Experts of a small language model: width 512, 8 picks a token.
Below are experts of layer 3 (counted from 0) of a mixture-of-experts language model. Rows are named router (the router's row for the expert) and show model dimensions 0-127. Each number is 128 + 24 x the weight over its row's rms, rounded and kept within 0 to 255. Numbers have three digits each.
After each expert's rows: a language model's description of what the expert responds to; "comes after" lists some tokens at least twice as common just before its tokens as in all text. This comes from a sample of Wikipedia text that the model never trained on. Tokens count by the router's weight.

# expert 23
router:119086166152113123117078128076109131116133117078127129120122154139079137108159140187134157103113123152134150117114146090118149199176138144151154077193114131122111163159096102122179148137132128124125154091112123149088147144104128172138133142143117126120106168136184161105117151133148088122136132137104166094156126126123120092054122121153131111129109147151118127130118158100108153131096
What it handles: Words in sports result tables and records: medal, place, Gold, Silver, kg, Win, Loss, Championships, plus scores and final.
comes after: " |", "|", "weight", "–", " World", "0"

# expert 49
router:109122139127108173136093113118162132146129114133107147177144136101112119096128114105126070065157123136128126133115101126159125123126152102130072160139106105115133137123111156137193119184129125130105106147104135124102131103153140119120108121124127184136113106134109115127174063117117114103137163146082098164130108131128155106116145141114104130143165126139092116170128114112132118166110
What it handles: A single capital letter starting a name or word after a table pipe, parenthesis or space, e.g. S-outhend, K-ouassi, D. J.
comes after: " |", " (", ";", "-", ":", "|"

# expert 34
router:141119129093117153138104135123136130121125125093117118116091107131136133130084140122107142134104131112110107138166134093144132134104044175142129130161149141091146118143108112146081128127114138150104105127119136135104172119145148091171109122117144160123106120124123104122155135094118137132103128085162095097123121126090137127111123169114093179108105144147147106133120136127130075156104
What it handles: Auxiliary and main verbs right after the subject of a clause, chiefly was, plus were, is, had, been, became.
comes after: " was", " he", " it", " which", " It", " He"

# expert 30
router:139154101088092137123115134139133188157154103125124133130132116122141130162107100127136126111135158122083142156104116091107149120099098142129114130151130110135087120128121092146131129176087136093106150111140100109172183124085105142100129132108129137085165117132109153127118132109127150121146101155107125135109151078136167079073129110109139116164140167148107119177140147123091093118172
What it handles: Time nouns like years, year, days, months, season, age, death, usually after a number or article, as in "died five days later".
comes after: " the", " two", " a", " three", " his", "20"

# expert 51
router:130108127148130182134119115145091142143098103123112133170152122142188139078154110144148108106115143167136168090147128140135130102137082146071152139121100116135123166122083130109148140084138156136138154107148108117085142138136140102164150154129095139121154140132090116085124120171107120161124134148127139121143091125090100122139124134134126108148122140120168125148133146120147061108150
What it handles: Digits in scores, years and numeric ranges after dashes or slashes, like 2-0 and 7–5, plus m/M pieces and end inside names.
comes after: "–", "-", "/", "0", "1", " ​("

# expert 24
router:128166090133133102171130137103147078126111162125129124116142123107123120144115157129123122132112164099147148148101128105169127131084115117133173152074142086121105122193104104128101124224115098120139126126147110132149095142119122068151132132143098147137150126141123129161105136137114125127163120145158090097101109111186172139090129164108143156116121106121096141123145126123144173151161
What it handles: Function words, percent signs and table bars in demographic and election statistics, as in "racial makeup of", "households were", "age of 18", "12.61%".
comes after: "%", ".", "0", "1", "2", "5"

# expert 2
router:106143116150139120135079134102134145158110147119134156097131144092150115114064136100112109121117119103141156139125169169106109121149122134101081152089140146129100128135146189146137117139149123126119165133153118127124111124149112100142123092144181146174136152150120161098174134080130130116182157131094138152114115108170116128120126102149138112086151154165139122146131124119169065123097
What it handles: Single-letter capital tokens starting a word or name, mostly G, L, W, D, often after a quote mark, like Ghostbusters, Good-bye, gaze.
comes after: " \"", " (", ".\n\n", "\n\n", "===", "==\n"

# expert 43
router:118170100114101151119106122154135102091120155112137121104143155120053132102131152143137170104141093132130106130147158109127140112177173123145167066143110134101105131150127126091173123156133110075136153179115110095112126100123121138115186115091088094146134108136152142115125144114163145114145117105101139134167104125110104121101125115160120105125130123130122089140134161111108181157126
What it handles: City and team name words in sports results tables, e.g. London, Chicago, Vancouver Canucks, Columbus Blue Jackets, New York.
comes after: " |", "|", " New", ";", " San", " Los"

# expert 33
router:150134124134145125107121157087132140138070134123145095135131118177151135120123151116113143160092145103104125125167155147117145111116116114105154137107112122109125159096156135155127124115127143122131086087118096154091062134134170174125125151084138107084114164124116103168156127122123088142135155108158150119099101162142143143127088180116136171134143115136129100169124119153131107091127
What it handles: The word of after one, most, part, several, plus quantifiers like all, both, among, many, every before a noun phrase.
comes after: " one", " part", " most", " List", " all", "%"

# expert 42
router:134119121122107126131111144157124135124100116159118117159119155116089087116106173146141140146138152107136128168128072110143133119118109109119150144135130095123134114080184080098164159147145115154132143166081140135135135111112115100156155115142131138096155135140146124098155119141135102133103139136146123078112142142102151147130148151130149093120130174127102148130115148097136165132116
What it handles: Copulas and bio verbs in article openings: "is a village", "was born in", "serving as", plus born, located, graduated.
comes after: " is", " was", ")", " (", " It", " He"

# expert 63
router:103166123061105129168094119124110136096119138136105092123136147166117109128133138125150128115162119148138142147132091121133123167155167122118154096124151104088112120160123073064150121128152126165123136143122135135158164094093131132152155124142130133132130112128115089153127101130141098131138144094147085119146136144115145111092145160119103114130113113110079105111147135096124187173124
What it handles: Label words in sports infoboxes, tables and election results, such as Group, Part, Top, Turnout, Majority, and Turn-ed pro.
comes after: "-", " |", "|", " L", " K", " R"

# expert 62
router:085110154147140119115102112143148102145109117126107152156123155133165106126142103133113167161131090145114126172112160128135085155193122144110122119091150129134121152122144143147112176117112148071102117132146102092139130136137146150152125140086112138135151107133141080131145095152129092113106168119128130154131113085148131125148155107122122089128105078115100098143134131125089151168114
What it handles: Last two digits of years in tables, date ranges and careers, especially recent decades, like 1990, 2022, 1955, plus ago, recent.
comes after: "20", "19", "18", " War", "17", " World"

# expert 61
router:104108137129118081146137120156107157156124169129105118099118143114123137162085137060117114144121139111156153114134107103122147126120137117137108135125117155149086156130134112168092112093118119112104110110104135131092107172117131176159109118145154155149138086118112144099096103118112119129110147140084112110082121085093156174170133080137110141108139112100136144092124097130112118150141
What it handles: A lone space token before a number in tables and prose, e.g. Total | 11, in 2022, No. 1.
comes after: " |", "|", ":", " in", ",", "born"

# expert 1
router:138165148179095113133134144136123097127134155136115135171106125154104096172147092156153137128132134152061120145182083117182096134165130103137158097117113123143082066154114111083119116121103111132129151116130083126128114118136145144146151151135153154121170131148143110095144111147143063167090162142102134101121113136132151142123087132152139137146111076099123147146163140119139152143135
What it handles: The word the or The, mostly after prepositions like of, in, to, plus possessives its, their, 's before nouns.
comes after: " of", " in", " at", " for", " to", "."

# expert 9
router:137134128160120173137122134153133143134129155130105123142139130096146104101091164124124127177120122106139096108151142179115118143122113094088106117098140167131152149096131127109143126075080173126142148186123163086143101118107116091113135095161118129167109148170134118105133164099113143143149129115098163139113112167128188126090152151112123122160118131133091164146150137112131134137105
What it handles: Minute numbers right after a degree sign in geographic coordinates, like 31°26′; also subject pronouns they, we, There, and opening parentheses.
comes after: "°", "′", " that", " /", " United", " Coordinates"

# expert 15
router:126091137137134112162100112162131102117092168145139167102124123085107127146122156128130113141112126125094121139109157114126138146094106190106092123128129123155143121121124165086096138061155157132128103150132155138132157151134136150140102137116118058149143074090115143153095106137111150106088108172146154136118146131134116132106132133140093156135139112085118112151165133129141114082126
What it handles: Prefix pieces that open a compound or hyphenated word, such as anti-Jam, non-, un-fortunately, post-, cross-ings, self-.
comes after: " the", " a", "-", " and", " of", ":"

# expert 41
router:117142156109112110166166110181117155125091147098093147120145109165092138147142172104130125092143138110111062116165119138131137118153164141141119161131087127087115126145067086137119105131143132137124137124133171126125152120108110139161148118118174156172098093133123125080159102151107097099126148072123162093137131107098120156117151125132115125101138139139116085136095121143106140130120
What it handles: Standalone space tokens after pipes or colons in tables, before numbers or dates or in empty cells, like | 700, On 31.
comes after: " |", "|", ":", ";", "born", " W"

# expert 36
router:145129146115134181166109172137125109123100099097126140147155108155114118086169159183143148129137166154107129110138097175149133115123126140082144132140121103173173103119108091106099112125159130091111116095129165105106092069134143141132162105130105129093113111114139128126154122100128089127126111093137163129109132103111147099110101112095102114100141092100139131173156093147133141151110
What it handles: Pipe separators between cells in numeric Wikipedia tables, typically right after a number, in sports statistics, rankings and chart positions.
comes after: "0", "1", " ", "2", "3", "5"

# expert 39
router:116073162140153176126098144103123143159109110123144160122097137075117125094202121145146127108117108143093136111158117141086169144179173128132142146111134143138186165137105116109102109153128147129145107136139135107095134090159128100154115107158151111113136120143139139123178146153095095088140154090119150146149138115133125127145152170100133094142111100143104143116149109169127097071152
What it handles: Pipe separators between cells in wiki tables, such as sports results and lists of places with coordinates, plus doubled semicolons.
comes after: ")", "0", " —", "%", "°W", "1"

# expert 35
router:119155099081114151117143121096140091133150117067114095154150169103134089125099110167115135089125117115136172118110115111126124106098137100117146093101135098159080124147168093141116140148190113102132166101127092109134121106133117115148089133170091129099131155164086105106115132113150115157133150171117127125149123110199125141099111167172141161072089137139098081134149155110131116146096
What it handles: Pipe separators starting table rows, plus decimals, percentages and numbers inside sports and election statistics tables, like .459 or 8.8.
comes after: " |\n", " .", "|---|---|---|---|---|---|\n", ".", "|---|---|---|---|---|\n", " $"

# expert 37
router:191157112116100171118132139118106142102128129145153092147146187196132110113136125135152133110208098130071123129103147125145143156165180084103110137146097107140093157137152098134124083110149117128082171129122134136145123105094136161131176087156096168119140150115112145136116126135129130141159137093122137119127096083090121137111106135138117116160120073102128107099120128115114201137118
What it handles: Turkic and foreign surname pieces and open parentheses in football squad tables with MF, FW, Apps, e.g. Hus-ey-nov, (to club).
comes after: " |", " Al", " /", " S", "|", " H"

# expert 54
router:107113158163095099116161155101115135128127114101104189113140155132089146149132174126134088136129110152105132136144143137151092121099124131142121171152140149109109129129175142146093146137064107098155108120130152143110142171167104148140093121118134094109150076125144120160148125121132106097108077099141121129092139126103156132150142081118118135131175108160171127107152129127132090122136
What it handles: Nationality or demonym adjectives and endings such as British, French, Ivorian, Chilean, Icelandic, plus quantifiers like several, many, various.
comes after: " the", " a", " of", "),", " an", ".S"

# expert 7
router:127089069120125172176107154172083110138130112141154083164121101126105132144124177125137184187157113144105134151140136118134138175190147116105137132124115116109171134171103129109122126142170102093146162145134156084136120131095113123125122112118116123151149140110138156156114129150103096115079159126130152109149152122134051107136121158125112089146123090119134168136102085139110178145105
What it handles: Punctuation after names in football scorer lists and tables: colons after club names, pipes, parentheses, commas, e.g. Maribor:, BRA Internacional |.
comes after: " ", "\n", "pen", "ov", " MF", "1"

# expert 59
router:108128065139167192135125092127108104130177076160123135127168102125111144153114101102116160138147113126141151131131146134133153113158123099130115053121132155112119107123092153101125147095161106130113095159112159128111147083154161128148107142148126141129150165085135151111128139123113154137096130136109144130065087148119139094111121154122077105131128079121119167162132110124123149123120
What it handles: Single capital letters or Roman numerals beginning foreign, especially Central and Eastern European, names: Vilmos, Iohannis, Veverková, II, III.
comes after: " (", " |", "-", " \"", ":", "|"

# expert 52
router:106108118122095087115165142126136115153118136105113149092163157137112084145133102095127138136112075133108161136116159147088110148152130111162110181141102158131087127096171149179117126068096139134102144131134150106159109154099114125176116134154151109124142109139138138105132142113152128132146142125067144142158122100148098145169090094127123134144138167161139093132127167144157128158128
What it handles: Words inside titles of films, songs and episodes, such as The, My, Her, Love, and colons in subtitles like Star Wars: Episode.
comes after: " |\n", " of", " \"", ".", " The", ":"

# expert 8
router:126145083141109159089151167106125121122150124140102119142146161157129103115137089159169108145157125120105111124158143175131164131162126090134098090134098130100121086149144131127147141117157127122112098162085116150098119141122144133112111126104109119168108133113121134108132106143134129126134155099109148136143097117149139164129111113167125145131146109088121121149139121105137131137111
What it handles: Word-initial U and other capital pieces in sports squad and results tables or acronyms, like Udinese, URU, UTA, UV.
comes after: " |", " U", " (", ":", "-", " Al"

# expert 16
router:107122142113118166094112087095098159122092137118143124135156142115201151104128113169117173077156106131093144112172138112106133154163146107114157112155120188116133141134124124161157112117162137122114129113111155118151131128137084170146190162162138173139076124137149158108129160130138076116123148086105173119150135125099119132092124148143144100120106152115148157094139117116101133088076
What it handles: Dashes, minus signs and table pipes in sports and medal tables, especially the dash in "Gold medal – first place", plus parentheses and weight classes.
comes after: " |", " medal", ")", "2", " —;", "6"

# expert 4
router:161147146095096114115132096153159102139109148140113165117142125141112127149132155097107107156130078114141107131156116146137098131169147142109159142139089113136116120201131075145131153145126123103138139140130150102101135145104146135157091136147123138146154104145104134122152142135159128148136157129106145158112133107110136101139140139174131109129094142130133099103133154109146132140147
What it handles: Standalone numbers from 1 to about 31, and number words like nine, mostly in sports squad or stats table cells, dates and scores.
comes after: " ", " (", "–", "/", "+", "'\n"

# expert 53
router:121126128088129115164128124151126126130161132066128156120145150088088127103131137106087114108133117109157110142121079116104128142081157125136122128132137125120153143119137153188114092154119106097104123112115117127091119134076150137117113116152124167138116128138140098112101120113129124136177125131169118158134142125139142091129138118114171145175095151126076168098116122077157147147148
What it handles: Word starts and nouns in crime, police and court contexts, especially the prefix dis (disclose, dismay), plus murder, police, prison, investig.
comes after: " the", " a", " was", " and", " to", "'s"

# expert 60
router:139161099101154142139126140131098137126111154128144126101189134135108133127130097166125119092152116152109106099135163154101112110152130154127121153168148145089109131142107161183150133146159138158095152095127135137140131057154157117114160158108140131138112101147106141177139133104106104095115142105147156161126137105104155102072122165094113102131114111111123167119131156100126155152105
What it handles: Em-dash placeholders and n/a entries in table cells marking missing values, as in "| — |" or "—N/a", in sports and election tables.
comes after: " |", "″W", "N", "–", "″E", " —"